Below are experts of layer 5 (counted from 0) of a mixture-of-experts language model. Rows are named router (the router's row for the expert), gate (a neuron's input weights, with its number), up (a neuron's input weights, with its number) and show model dimensions 128-191. Each number is 500 + 25 x the weight over its row's rms, rounded and kept within 0 to 999. Numbers have three digits each.
After each expert's rows: a language model's description of what the expert responds to. This comes from a sample of Wikipedia text that the model never trained on.

# expert 34
router:536462496490489480497510521492498513511445512495528497498510534501562476502474481484508502514482476478514515511470464497487538512462495440506481521501527474478496463471496541451525486502499502
gate0:519446543491457535495474466444489475526459491515498474520483484536531471501505508495494506513551501490477515504498462500507457532524512503523496536518517508498472508535515498496537489508457516
up0:483514511521495498467497485495481483510548482500496505501539497486490496490527521536542523490471528471480496526495477492506487475483524489507501479497479458498551461456494534465490510512515559
gate1:546479537473515475482481538553500524506532509487513496514454518478544500498487506509516510515529526481523509526483492505507532535488467496515504493484547480541508497497501556473488482508473515
up1:506539549545544504507512497488542477521545490478518512502477525499495534508552486450541499529480477507533519498513486519500516489475461549511488471481485498475530496467492494532460484515468503
gate2:501556482496490489510512495510519524499476503463512485531513507499521518461511477474494498515507505509494499512484506528502517464483502498540453464540502524523463505516457509522505509530479466
up2:479488511529504558486467497482498502531515470474547534509498516478522490515525491506526522516515480512489511515513522503525483552516508456523529488533504477471495480511513529498516507545511525
gate3:487500519488548477503501507480522539455491538496469501508487485506449478511507509497520519535508481516518508512473475492510469542526486483478529515516464481510500482491514479514533517486486478
up3:516517529516538469487503501513512505506481532491475435483492484510490520494480485486470473462516479558514514513503525474455490489482521465474504415476547530507508495513485515475531471517533486
gate4:492489524485519492534510486495529519483461527516498464492450480518514516563497488564468497524494481519545504495519474496538525509473445498489445530563490492497460498525483517490474496482456516
up4:535459497451464515539509548529498467465476511496444500562488479521463496508497467489447534499529455476522487499471468517508521511514483431513521497542465480487485456499505543472478519440505481
gate5:496496490492492466482496527507499480490437464504520492562493488502496484448502497509514502475527486455500505503506449480505530521443458506466509496433524467480455494498509511505495521477508535
up5:508459478446522473488488483493504478504537531453489494510480526540479470503492544478500522488510484450533477506524573458456491459470503489506471480475513454458497509455478524507508507508523480
gate6:518485482502481486502533504522494503497512534500503526531456549472529492486512499538475497497481496507496499495504472528493498487473486574531471519585546508500485484475471544451496482533528494
up6:483506460561482502535537551539523473555522504526479497517452485484531475453491533501457490551520534491469513519491482489521519527584500488496533522493491485496482502484489509506485534552499490
It responds to: Headings and field colons. The closing == of section headings such as Personal life == or Notes ==, and colons after infobox field labels such as Phylum:.

# expert 48
router:516493494480493503506478488467499523458466545488543465478495527497488474485445498485496460501479485475501511499503496501509511482510520474521505559548503487488545521495455457481511494510501511
gate1:460527487512472480512507511488528511484504539510535497501512496525505502497445457505510472535503540515513518491473515529486489470517558487484510549536518490498515513475511522480544497504456497
up1:500566453513508475534512491536516514499470536451515516465508494470503480493507526483473512496480473492518537500487508518509509466510524543506514520508520516493534464521468475508518499505480505
gate2:506524468498521483529514497459542519507502526494524470512535512495534470499506518489540501487501473492505466512445541501521520506493507471520490540521497487473500488499485477483563472495480529
up2:476514506492472508496483492511503492521544459490496514480464471493477529519463555482491532468517452550473502497498511478433516526485459479503513471533514479548537520496527504511536508495504460
gate3:525476432471461549507494543498496491505481483497525520501534499479511521486490480509474531495505492499529506499467477505490508507490539499505535512525543484539522485555501515501495508496504480
up3:483564511505511494490508531437531545508499470515491511512517477504475486495495514494471476520526522517542484488487533523486432483532487521514519506451541512526453489463470500519492472504483507
gate4:471498512514489520504458503518502489497501495476500484511505516481517472468463485486513495524543496500467499515538542487500503513532556491513517510542508467505470490484546496494528509512511496
up4:513498527464498473585503471501464516451483514491480507488506532538496482473442535481504524494463479484498546526472519530482538491514516474491509489544481481505496464529536515498500499478506459
gate5:507519484505523504489496518508521511489489545530538522520526536466494517463469502519511496497484470480512523518505549522483528475521534555516553503477516512505543492535491477507512510511529545
up5:475462516536486502515498527482489557522488555543501413502523578490476449500497527512476468499470507533495505485501554474496503510480501486526503531507493517518510535529506497517508515532497519
gate6:500482469491475470535520494509521509494469510500517478462520539511502481489484485498492502525522478494565465476489496514499514487496482486500459519515497518480520524500466521486505498483475502
up6:501535522535514505447488523482522486531518508520495500490505503512527444506524504514507480512451512487458514500513459506486471546471518496510529503486492486508495472551522499492531516504485470
gate7:463509479503529497496453471462512490474514506539551484451467485475499520494479467509480468518534527477521495537506478484493504527472479533519491489523481442499467483507507503504505484524491464
up7:557459508502496472480496486497519510519509495491547495495495486528508499503544474508488514491521482492422461476498468520567471487511538493507479459501530536507511449493518511490543479510500484
It responds to: List and table separators. Pipes, commas, and line breaks separating items in tables and football scorer lists, plus verbs after such, as including, provide.

# expert 25
router:528470490468519487521476551512489517506491511490496508509513539521519497483486473523491471528497475471516487496461468526450559474481484493521513507530431501541487480484495532475485457502497501
gate0:527507511449486469515477482502539479520525514499474515517511495478520499458493474530526520489501466525503522482464471488487571468497432495484494482539475472524497510486506503486486500502495538
up0:507456499522516479500492466531548473487499470492530518477476492459544494495490500493533499511517474541534500500520508523499538423500517537482512484474513506520499461537462522521476529488502509
gate1:502487534484492455479528544498499506517461460486509503490566564504456489483517462524529455445472474440497545486465457506491557444517474490510480474530509513474513467521504478523502464481526548
up1:465509475521478495481491481490509526501526516479489422443471487494506507521478517550516525457489526523498506464560555505499505527540496538483489512496491511475522497510517501531545516501494523
gate2:530511477517524507491530518529463533511529496488478477533493593483502491489478513490486454518521516524552480523510507492478504502472498496541515508474488456463523487486483438471532480495491532
up2:489467466503543474456509467470537505515505464486551486505508510491512497530458515506525497526472496461526491509485535527484467494516493493508483516472534473489506546523512498527523480513534500
gate3:520491471470485480500457459497556496488527494505530476548523508507502532492497465494521501497540544504544485525532518505484467513434487482502491491490530541474507486498508493476490489513491529
up3:482489476477501492511478521483507539534494512515549489528460549518534501512504500540476501518488486538448480480474469511470486495497492462509526450512484493475472443505518484487508511462568485
gate4:527502510494491494439521501440479549537515468490504491476490475497499494500471498489522484461493531471523513516481438512479469509479528516519475480547484493510528483537498454510491471489501500
up4:454487499490526545494505540510554450535520501490542554503504504511486438518457454517527457480513495493510508505467527492497501557483457509542438489499541471540495499550483508499457470497481545
gate5:521526502464483501541494496496525507493511508481499542515533552507510511484514523466513540534469466486506512487448493469487527466493520445473469526526522485482512502533499521523494533502510484
up5:499487476510483467463495555505511485530503538483525515479520485509473470499483474476505496450534534535492507485505481472489460493472489513488505490503471530512495493466472472519477483500506557
gate6:524487492464463553506466508506487511466527541514492483507477494526457528515483472504449513525478479468515500536539488527509513543508518486539514510499466496513487505519531477495530478465504475
up6:534523535512535511471513487497508496472507512502554453511484481512515557500504483520477515478521488516528568478500542535477519552523548519485494481506500496538462523502525524505510489524490538
It responds to: Ordinals, table numbers. Ordinals (second, third, fourth), counts, digits in coordinates and vote tallies, and pipes inside sports and election table headers.

# expert 20
router:509480485473494480487467534475500519510484538500532503455517486514535472494469519525470482495519540518509503523494480515512505537465546454494493515489510492530470486521441497472486477492477519
gate0:499515542459527450529459471478488505453490502529488495458495515481556493508501514471480499501530535506523500466490509504485487475558493488498483499464507492474514526480503473514472521516505519
up0:467497519498536542430496513480465507511478479479473479528452509510486523521535478523475503494507490493519497454500509505454516456490502525527444502478478476488544503504507479539510504509517540
gate1:471469514472516492498461518489432501481480556541488495491495526467529480494518552496546476491505483512498491441476499532469462527509476494526523467492476506535520496508468504450493477478517462
up1:516537475479473495501468525441446523492509548489511516487493505474499489508548428531513506503473527468496511475509485508490487496538538461505475495522500481483508538499500464488475485521482514
gate2:483481508505543499489458499487505542481459515500518511460479508518503529459482523465540458505545497525510531521483505529456509485529513534481494492523469494507478494506467510469518500443478466
up2:488525483491448501498504463473502439531497477498498491538507472529455525504534483523511514475508501496502487564543530462513495497482529486497479486477525476491500505527510494490498517538502516
gate3:483542533470507491503537507517509506508504501481545530499519503504462478477455463430482492504514523478497503528428470506480481476561486484479492525508513486486472504533483485503468540523450519
up3:514542501478523556538506513478487459539465510489478506506549516520457523471504503499507535522521480535512521470558513528486487491506508497512516488549468461487471495432481473483459488513514533
gate4:496557467526453495506510534493511500522484464496501485565519475496494492449487431515511473450500490490505511526506499479533520504512519496523487441516503484505510488522491500510532513550518527
up4:567584479472496526505537509504493496494515516500480507560521478511470488489523476523510486461508519465488491540561535516514504498520510492509512492477546471530466513496510484524524462516540478
gate5:490477494532498512492475474505499491484459511500451463480497503545452480514516493489489522512491492540547488533547485462535543511450528501491454480519484428497501539515487515489515463509496522
up5:510478499514446482453510528533465469474518517545502490509495505482468554417504476578496495481539479467545524470490528518515508491489511504510535474506537518498507487487526465526526520515538520
gate6:462530502511527507500417538543510488503458489448456522509532500514496494539514489502528495506480469526506507553515586504489500473516502493516472520485478520469495519501494512495500508486474495
up6:503529478569550477485507528489528514515495493527509552500469534492548505508529538495472506490516486519515539487524504560498468508516504522489474514485542444460477497467528467508479475538484527
It responds to: Years and months. Years and month names in running text, tables and date lists, such as born 1990, In October, July 22, 2014.

# expert 33
router:517503499517504500540472526502498497480481525543470507480550524547539517499503509495502490502511500529506466561482465472523514497460539536522458521568465480531499464481486515457485451507440512
gate0:564496533500492474478516521527518476523494522532460497503568515508505510493511501478491487496476505504459481533463496444521491527498505539481472502551468511520500503474511502510503507521448506
up0:451465491464476494500472491462488525538492471439497504570482496495471488478489522519520509480496530496497482489476526552517521470539443482489459504434545453510490484502480487451505514496527473
gate1:480479481552510455479502524502506512495479512503498506548490494533507525488488514498506496510445505486496506443490515447457515503526509491486482511433436524524484526458508517550476525498504494
up1:497448505527532483510505497539522512486495489485512453470489473443490466511484512507499500515545489491500492483541534554523520529522500445448511520493533473483504505512513539470487499450488488
gate2:502497517520473502508500502515514500500498485555536520511477494544518529525518564545483526511465487470431542506528499534503522502458507491484459524521516467486504521511504508440497506438478484
up2:517526474520457503495494534521505504474514488527544486536502538540498523525484533469499507498509481432478490514475490540535489531464500503521555526496503454447516512480541503474503503489494479
gate3:488505516504547498503506495480493528524492472481493518450500538492486491487509487482483505469523498525524467509498518524493511505475474510530522568500497470519489525505464530455531507464541476
up3:471522549485455554505526478520518538439485481507514519437486497513456503540478541466505535480546514537557501541524512551519503491468507510516498522575542483501482515503486535484518474456489474
gate4:462454494506492488503521491523473506468484518509516530527504495513491482499511480525494468479568456476522476500496527537459479490485498496526493501493493514492520503494524528497458456473525482
up4:533494501498475477490483472498477546520512483526499507498494510484499489483480499521483538504537537507481486423545498542507494458514470537548507456501455480476464513481501529507523479508552506
gate5:510478479481504496490490497514485514524500483566521519537489488461555526495517519467459527473538476484483476495534459470516491507437492533524469532545509554468507503501512575495520515486479522
up5:488523526469485497517442472515478503495514489501507503511469507500494512587513521485510493518525494469537519488502421488526505507478458521570475542561559521505491509481493491519511521488533498
gate6:511461514528539483528505495439504500502476497508522555514532515519525516485447505485469509499524502489474450483534427502464473475491505474469466492556501454488482517486482508440495483527530485
up6:507465462486455528434442505486461522514545521541476506542455518493471476496489503508505466517510511484511514494536548494483493498553531516484485531440503482530491476467470483490501487505546500
It responds to: Possessives and determiners. Determiners and possessives opening noun phrases in narrative prose, such as the, his, their, its, and 's after surnames.

# expert 41
router:518509479485481514501430520472512518460500515537478501463478529521531473518506478490505485517497523479515510493473482504530521530469553521545522534531515515516537509547534525500495519510466520
gate0:513516476505471478512471507528529523514533493455495511524501493459527489483584466499511523507494462516508476486476485508489526492506526448476507529513519467459524509476472484461494551508582483
up0:533496475491477470485496471486431484461512521498519460517544503474504529479512481499507498485516551480521508504464507462502467510528471501465501494553485520514516483534488490492504485450521489
gate1:501475493448479527452494551518535479520510576513446472524458493506472534499516499536496488522504522479510480511515480516518580483491551487505471492503482459512487496521506509514496529505485516
up1:509467475475506543477446487514520497486511510496443495495494508553479504535546474545474505517470510476524503498509515539511549515489535488534517503536491462547488509495516503525531511479498535
gate2:509514469483480485463511498520518534498516496525520452473470523501469514485489433460479488477467483520491520498474491570493505492477537500510519526486514501476513502509482495520532492529484492
up2:495479540536455478451518484538527498515513485462529522495486448517475534459497450486480483445478471557509535477551459539465508470508475487514516509446493530521489500525503487500474499488476482
gate3:492501505497490524507504500485501488512490540456492494501518509558478488468511480486482533470494534526495525500497465543545555491518493502536473492547505478533519484536518521437554502545493511
up3:481507500486531494510512514513500508527530487481483496499529531471500518497524538515456527488508513478509490504528463512550488484511497565504509489520520503514470468462495545446511479504502500
gate4:515475464508460439474466519474515503496502514526497471510494511477552527504497536535471481505492495467522449503513511543511500490474501528516503519539480495509504479519524519481537494507503477
up4:515468501514455521482464493540463517452508475552497496525504540488567530509510480519497539524489505486527497476499510529529487480526461501536558514522482464491492480532534524500506514508502478
gate5:494514519516489505473534547496435485470512462465546500503489531517464508507518487496502541430498537495498539489470485532516460488507554517508479520539458453500477492505471510510517490524542486
up5:491514544520553453483484506508529484497532455529500440490513545422493483548441470443499492499555499520499486509471498501516463496550438519534521503483479519464491472480483490470552492443446484
gate6:488483513475514525496484524499487468534496502505550494521508540528516440459536488494526495514486534469517514503501475476540472460523516502515520495545498475519542548538505478539502489522527530
up6:439505450517538518463484528493526488509465473449508502488457472509509535481467499477491519491518488520497516508529551507458497497527531496424482512494507456495504515440453503481515507506447465
It responds to: Table row starts, participles. Pipes opening new table rows after line breaks, list dashes, and past participles before by, e.g. superseded, awarded, transferred, driven.

# expert 60
router:491491469455487476519499532494506506469471499547478525489452509516538497491485538528481462527493478453539497562483476504500514521477512488538500519497486510560515477471481536489528478510491494
gate17:503504494482497507535569518498533500481486496526508530506484511484500499499471493519478443563479495498462471479504519479517512507500519510543506499491533470512526465506536523481484525472473532
up17:487545512427504480507566533462490484461492505527519500485516450483496511525500521482468490563498534520506495496489500526517500499460547507508513511519492504485518479471471505497497509466494477
gate18:501483512480476469478493505506486470504503461505516543516486544513486508509513481561461454495462493516482455496498531515519542464513492486535500430484495515543471475493514451504500509527503469
up18:513510527482562463474494466466453457504529468462505478492466553482474476490492520496503537480536516468533511474495506465485483509510528500496469495465505470462505487552529491475506493480462520
gate19:497437487490464563488491507510523510534498488466410528525477523503528496499538528513466451491512512509498514512522480471500516517456491547499485461505544501454474493502498537526526556462529475
up19:523514523491473478504509522486552514471495522532534474546537527478517499466484447475509546464506497500508506460450513487487487498483464501537482507498538490492490546461531472471520526486529485
gate20:494459501497479511462509504519463518479488490495508503542491512538488524479484494484502481513495500453516497485475453490478564492500473481510513521501430506486482479478489516502468467443523471
up20:520487524501519502460496514501498479493455483494473506448499552502454468550512488487467491506514522536494546541544496489505461514519493552483497485532475526485468501534415487519514432537509494
gate21:509518535515450523499515481522497488463525476503472521505483543469524495480492501532478494484491477398478517484472471533519511481537514489538480474523462522503517507487480485531532462515498502
up21:501501502504501532483466526471524482548478506458495490507501522502486461514503491501526505496525509562480501490495497499463578503484487515498476509522544500500445516548527498497492569501523455
gate22:515514463518506479511469461509473513518541533444477479517508483483531495501460488476503489515466489505551500455498487474527487463475514481535510468501512495505465506506493480488532479516538454
up22:525476520518531512488499502517572494508479495587469483504496498519483455517491506477485501503521492512537432448485475483486530494489496542484497476502457504518472517533523522517509551450501481
gate23:501528512468475490497468514486493526484486462476488437497472545513496467454465491528470491457477499530538542511550484507508491458506467521482523514484508465508484454536510455510516459496506506
up23:482526529480527467529451481498487459473494545524509497503443463494474498522485481485549490515526504476453488526482489489525516518525483515486498548490490519456516468553523508487455534509470528
It responds to: Space-preceded numbers. Numbers starting after a space, typically in table cells, statistics, or measurements, such as 1 in 1.04 sqmi, 25 in tables.

# expert 22
router:505507496492509472487494517501480526479475498519490495523494520501512476513495505496493493481516527489500480487482485471477540528508499493486484538521478490479506479483472540454513489524466500
gate0:508492500524492528558525507538473533487464535538443484503456489456502500487511520494432504530524489491514493505539482485514535518467536446499516497453490511496510499440489499496481487494494529
up0:518456511481536494448496490485538499522534503506509511483492552535487507549475456518529450496454463463464480524502533489483455519508478511479472526502512501520491473573485456520516500516497529
gate1:533500457529514489511494478500466539484494493478479451533513504510525517558507498463501535475503513541453513522508492473505517530527501538496467524548500487541509477511474503453518461533492520
up1:504441472481539498529443529481426455516500510509423472492455493472501485499531497499570491461475499457490516525474511516510506488501544457484515467479545499491497513469519476493498550486532490
gate2:511518499514578461491509503519507508471549477477516471499498553471476480505499513505491475487509477504455476502528443518514527506500477488491491501508519536509527457462448512501472470520472526
up2:499486485447494499529497498492500489475522529469490495484480495482489496516528510495499538498481468510461444496528516535493514482564495524530503470509537526534507506485485466504510485556518483
gate3:537461504523503525474532488532457503545484495507488507499501555493527517480504477486462527497490512487520527470503474495505490459538496507556525499549504491471501515477463544472511508500504531
up3:521520518504471435533474460503495541538462525505553492491470514478488455495508517496461521483514507522488494462467497485496504509517479491499505512533502543472491498475513513520511528515517500
gate4:466523548509523518467472468528462511490503496503501542521523492470550466535502483503459460489501533488503508461530522491500499511466484540535522491517489462502536513545504551514521510476510533
up4:473482478443482461509474460490492454504537481526498489471502488551500455546529531476512497520505487480517504484501521510459501464486512521483531528522491510442542506453521524502490558473520499
gate5:545491460485522474498476471490509498545526558493491486468450514524551488539515536455481534513481517521498494497469477516542495498501477496543487537476524504520494520508455499496509464527494501
up5:500503489514526518470495496524536496502490453542483492515533506524455534489492506509481499522520495514529505528559535486524485499540520544505508454452487503467514479475501481479505502474476486
gate6:516483501530514512475489544521443502490475526496448525521456468552466492484505510526542491533508484478470529499504496487503514474483495486525501496505490517494550504494487487531514451530512478
up6:483529490534551457516472477527528476511551459526542493507529529495547497528453533476472564492503514463493516503540533480490493497501465520515495473511525526493499477481520469516547443526540556
It responds to: Numbers in tables. Two-digit numbers and years inside table cells, especially goals, points and poll percentages in sports and election tables, such as 37, 43, 49%.

# expert 50
router:497476514471532468481480511520499538494484521534510504518489514523501502474458469502479475511526470480507501497460488533506526469486517492518508526522490480504499452455458468467509480497494509
gate17:542484532478491497495472505481531490517491511496517492468493493564486470510502497482517506430544535526496471509538521483494491512483537498517496534501461478500504485494487490472491501527453504
up17:523511501476517488498563488492489498483476469467502470531446508508515568504484501485492526513460528526483459463478503480551468484477484454491510511472528531497522514480498519494508496494450478
gate18:532490501520465530529481497456529487495498465490473532516463499491556530537506497501473513517473518513495487524531478457568515506477513470495477485502534539488497502524539533431487501498500516
up18:447479471502465489512484474502537498546479542513537491499485485507462479457532491497553470506481522485512450509497494477556524469530495517489510497494520496499556537489513462488481483544458501
gate19:489489492492486484496501482524522502550505524524524510517526511481494507467514505507514497486494483466488523476445485533494555452523474496475514496524490507490530491480467451470474472501548479
up19:483536491521485509488506503451500489492520498475456505506493511573532512530503489469431495504471490541470508517506463487508489508504513522538505492466495458485486476511479514517496525528478566
gate20:516475493535477525465497524482488500522445525471469507523469497513508506489517478493495448495506476515462534499452482527476481503486522472483464529514491453477486484481467482487491519499466503
up20:537538506488521522468496484508501512482453480516482526520485506534512504523511463451452514511478494503508509476467463500550499499515476506516511526507470478509494530449493527545495514537514510
gate21:529530462530461512510523506435488507482490514459491541500458496490509531485476532499471502485455488520505473517482506531521524477454519488487438509532490510484522441474503493495461495522485487
up21:512563515482537453490497458515460522486509446490491439472477509513514463483488509495467542485501484512500552496498506539493510479506534461512448466515516468513494491481479514495451495495491480
gate22:511494522488529482529525513525605517519505515483477490476536524488492517489472516490541477504483493469512507487495519510445525458558501498495499490500506537463501519495492516501476482492507468
up22:493460493469520486480516471541521494453520505516497547518500521528500508506538561536476490505425491456517485484496503473473542507520491472560528501471513468474509496502526472462482472501547511
gate23:510493481515506498519452514511495532501476507504456507511502523484444528493493484507464492487511481512515533478495508517508515494502500521507509533522536499519554521472513475488507508468509464
up23:464511510504518467517487515476500496527490494497466501519475501578488509466502487495518487445554499479503493490503531546501471486560476485527510494474482482490513486477505458500493506459452534
It responds to: Determiners and table cells. The word the and possessives his, their, its before nouns, and pipe separators after row labels in tables.

# expert 58
router:503502470535530477465486489509483499495501477481504467460502529506541452518511520480527511460496486457496504490472437472508512482492481506503463472511469479528525459474462478508492483531473487
gate0:513520525502514527502494503477462477497515502490482481529493493566526495501500503533504499492540449468490461501446462541537507515514500511502511518518460461533558513491488510487531486449476537
up0:487500518496524482496527489488513492488532477488521473481461482505539501492513529503540509508533452489466460482480467500545550480482473528490483483506497501512548512513511477503454502469492537
gate1:491488533481516535461492487449475506536477489497488505537500457557516497561525489514516521496480504514490469487489564476573484514553515520484476505476472565510501541483477511534510497490485505
up1:480520492530501547498467524518468524533484508506503526491508504448515526518501486499529502483491523543494522514468461499507518474506499506510510492490517476513497496498472520513516515485509502
gate2:512516491521532518549440451496489539470511504500486477527522540503519488460491524514494513474510537545489488491472497487466520542478483512546502503492512463508509468515552502483451518461508481
up2:462510528485508524542492539485515482523478508505455520467478439504467518517500485484514488515512484480471503547532511508561520488511552474450520512548526544476509524488462526512550469507518500
gate3:491516484481517489478491528552493489517507550494486504466474554536527516521508533488497480547503487512491523500500460499426505478462526495502488514528466461471442472496468504491459507496487501
up3:496517511479447538511528504479503527524465483496486525521471472474467532465480471544477497506533520518506495508511564536518512504540517491485524521527474500480525566502490531504494489504522522
gate4:499493451518486518520510553457527508502479518504525491548529530527470442480484487496469482518481490526513539496481484498488526493482510520482472512524520492502519461482521472495455509540484505
up4:556483522483489445496526444543504529518520462493491510450493553483516533515516514502506499504474497489507453474511478494452443540505497504491502505490474511493502502505480507515498462456501494
gate5:490457433482487470476485497495535468503502489510499493562486502544515487522491549501529483512470452450518439529492490477563501505478476495491496482487522496506488468483531498476478503507485501
up5:503512501479523514515481479517524502488466510475490475431509509530499528502485485484492491486522512529513470505516516492469504476528496481474476503494474463486509522536477472559469468471534479
gate6:527472513473512444520481502517518555497490490512544503475532516479492440483471505489509498479467516452520501523505533474501509526582514467461547494491558499533506483503501499482455514496501525
up6:507578521495447467450496521487474450519501480492483499506445508496516480530515467463511501483474522531522445477486481506519502457468493502531538464518486469513496460503511489511512495533512516
It responds to: Periods and decimal points. Periods ending sentences, abbreviation dots after initials or Mrs, and decimal points in numbers and coordinates, such as 22.6% and 0.5″.

# expert 21
router:501483453477480505503489494526502521479473518512441486505532499540506443489464475480448499487510507477512484504454450449517518489498516481522470515542460482518526481523466496483519516485522508
gate0:504433456515492512511496509493503526518507491515488489507534477484480477488445504526480478507522468519473523560458504500519492489470518515499484462530480520548513458505498492420555505484503479
up0:513502525479523512493505535489498504480479524508538451500499527533480489516501501483525582456480493502506523504458510513540488524528466472529519528507498438471469505476508474505503490500521490
gate1:485497503507491561501482529513474477475497512550484513524496520487489481490497493484507515532541527450476497511477482539519522489472517527513519482509480467480548494540523513482506516541529568
up1:508470490459475525499477528479488497465472527486430495493500553548504449505501490503458487506518513477521495509460464505539493505493491537501487469518440505491514461534511508511458514534525539
gate2:497432478456466501544493495521476507495497526512480469477524495510497526533492492497519502474515455476514520494452462443520477520552491499517532499507500506538522530509503518512525517474540496
up2:505439470486477458509490496513486517525492524504510489497525459493479483493478462481504505479535498487488517473483476473482449532538471484510529502433501543498448521530520476521515485449506501
gate3:486496507481539499508541474540518491514490483539491497485511510484484508487488454529520484484519532489475447492495484533436511508514511534481508496514463481515515476519475504548496501520526540
up3:532483524504486495489487504451498474511509515483495505471487483455521472519472539500539518465490486515550539528534517507500477496490453532516459465507538541547455546528535486517478431510498502
gate4:525490541481515522528490477517460493505490462492506529502529513494536494478511466504523493439542442498525502492467499518499540486514477452503540491526518508498521501532523519505490533509509471
up4:481512543466514520467467479469507507488469512513469517548542461506514574523526500472564519462504490512475477505486475528513506513507506468485509516520495494494514521476525510500525512527493529
gate5:537447497486467475464472492495472487502504530473479519473535552509478500516508476525501509473479526505506484499500487475501509492454497531511486472534487449504507476504499515499539490511511489
up5:478524506513531498467541476502500494488485469516527513527477478525535510519516501479490498473488520499474446503507523531501552531490491479487490515458504488483481501488557522516445484523491522
gate6:533447511503501532477438527521503476454492473509493543518500539515508454536485522512517482521508491534487486510484470505514519480447517499469471482500509466542495552521489477518529487490514472
up6:478541494505489435531528472485504531545503531512512493501426466462503558490506495521496492510492498493488528478524521484459511470504469520480524523474487466463496487474486514525522499546488467
It responds to: Infobox field colons. Colons ending infobox field labels like Statistical region:, Family:, Summer (DST):, plus bullet points and table pipes in data lists.

# expert 38
router:525486501484519479492475520493480525493488505490521467480502525510481478462496457496500443451490494461486486503482468502530511459492516459502439492511523505527480484524454504474523479488502500
gate0:473473476501490489509488516509524478474477514538500527481445453500508512580522494510562476488525479560484520472549459521469535542507483485533475508472512483500516518491516515512470521519473523
up0:512543508514509442482502518521500517496499506479507491522511500485543480501532506471472470501515529546532454497487516472490524530520520487493526464516482495510480524514458500544461530473513483
gate1:574523466489482505524499486490530549489470541501504477528519490500487490497463454508479514493529512489481461513504500522472525482469507493504467532549508508511500506507506483504513501523541487
up1:498518545470516473472500468505500453482513494530467509509510532515479571496468473491524438530489461521518504498512484538491508490484501521527519508484467500508532463487530494500533517469438426
gate2:504513516438478495508485502499556502533498476480475497522500502510513498446508494491520470486521478481511476526505525519529480466484505494539467507511518522486459490453491507478522509522464483
up2:472476467434528499487528549498485484517534531490528484546487489470435493513497473480566449512467495472513491510499511486506520442468487512504507501476482489482487519525550521506505472466514528
gate3:464477493500480475478497474465471540485466525490495483515484518532490517488480508528540497513508481525499501508458532503464509496442533476513518489500528472511509508483478489535495506458479531
up3:470470481523518476520508497478513523492500548499510489492481465462506520512497532537540468509526489473516516489478490500493502531467492468498527504503509482468541545520472497510485457479508537
gate4:502495483465526483486499485457514510486445517483471473548525504515501522497501485477489465487516509541500518533460499465489510464491470529547482529537510533516478489482483505439488535531497483
up4:490485492492500435518507536495495501521484524486511463540524540433536445510518508485501507480486494488534498487467510502460421478485502486504489464539522485493467508526503491508511521501542507
gate5:489507556468530493503500516489467508520499480499490489534475523495512481515501443489511475481538522455511548521507494522489490499491530478501484482494523512492536462477466520503492470468470524
up5:498458468528477526465516468556515544495522501509475486469503466505470535538493548478492548523511537499495474504533471503494473511493459531506526480483492464484479544513513491496503472459496512
gate6:455510520474446490463488532478484484501488518508506465528519539527473476489493462518475488450503524494497503479498493500495518524455511452510536478534495479532468476513499472464493508540480526
up6:474550550477481447505490526486468510495466531518510490500521508490513517484504488511518485467493506509493486470497527507487486502496501503543469470503543497511474476513523470500478510579510532
It responds to: Table date separators. Pipe separators, commas and month names in schedule or results tables, such as March 08 |, November 10, 2012.

# expert 51
router:505455523477462490506478535483499516510466499561487507502506508506527519479447447491481472510501510462536492490483476518475513482486507471506509510532509491498527467477432524484508471539505491
gate0:464526524451547492532528542509513508449485503543541510470553464521530505468511472496493446517486468473483517511485539511496482499495532491473456554521527511461520509496496534513434497502493486
up0:500462500527537463467486481477502523477459492529518518492533505513495516538475490507515464490467406463468509477519524466489462481484561484487480568476521505478504480519489451492484480495495519
gate1:489504530513514533463489472441463515481423468469528487440465521500521478542513507518504518485485499479526515477511503495556462501485543479478454474515498496531505515519501476513555446520497479
up1:471460492497491460434523479476512497549518511518562499500550493456458528499490489512545497490480503409494486512477493512503495498523499493465483505469552501489448519524503444508501488531527507
gate2:507490509521502504489449470486491521513487467524536514534506558471478496470483490505485524456475500507514492447470493503526536468524460504491501459522549483553488476476528471512508479484511487
up2:531504493480490499495495487484546534544436512539505467515501489518459444498485466508528467520542463544525508529478472467530512448509492506510537469481502445505484504504522536518476552498517513
gate3:498479466465487500531524527557499487512472513517522511520457510499499545512474518470528491563457499497479522514492421507510556479487511490500505515488495442493571465478506511503479488517539530
up3:500513512503527501459479459558506481503476533568500495506515485481479525477537493484502473462464537493519512505473487540505507481510527479487449499494551538505509510517501488496501496521531542
gate4:494471494424485449499514569496520520454485516500537470525536494545496478471504504498477517490483494528499473459491482500507492478531472467531504482480491476513472513521533533503525524485495564
up4:517459473470495517490480520492480498507510528533508516530524523518502474472485507515505493473504458484486506516490481486470482488501491499499510540496487528512464515533555522530514497484524489
gate5:474494509508536491467501453523488491504486479466516507477567480482515485549460482495502522503509493486544507507526513541506507524526541553492476481533503474525505527494485529512537490487502533
up5:496479517481520519503521477503478470518533461487510528529505485475504499502436502497470481487494530518499523469485510495453494511488465478540446463480506481510473569495515541490467510502534523
gate6:524526495431470528499514523462496453494489487518501545533480525532473491517448480486498476451517521470460467494502503506458508484499454493524478489531519495501504492499501492483466530546519490
up6:479478500524469513423466532502488478462476494494509536502485492550486521481483502511509500494526485495468512503528496452484536474462463507487482506482503484542519473515527534490484523509494471
It responds to: The after prepositions. The word the, and sometimes his, their or its, following prepositions like of, in, at, for, in narrative and sports prose.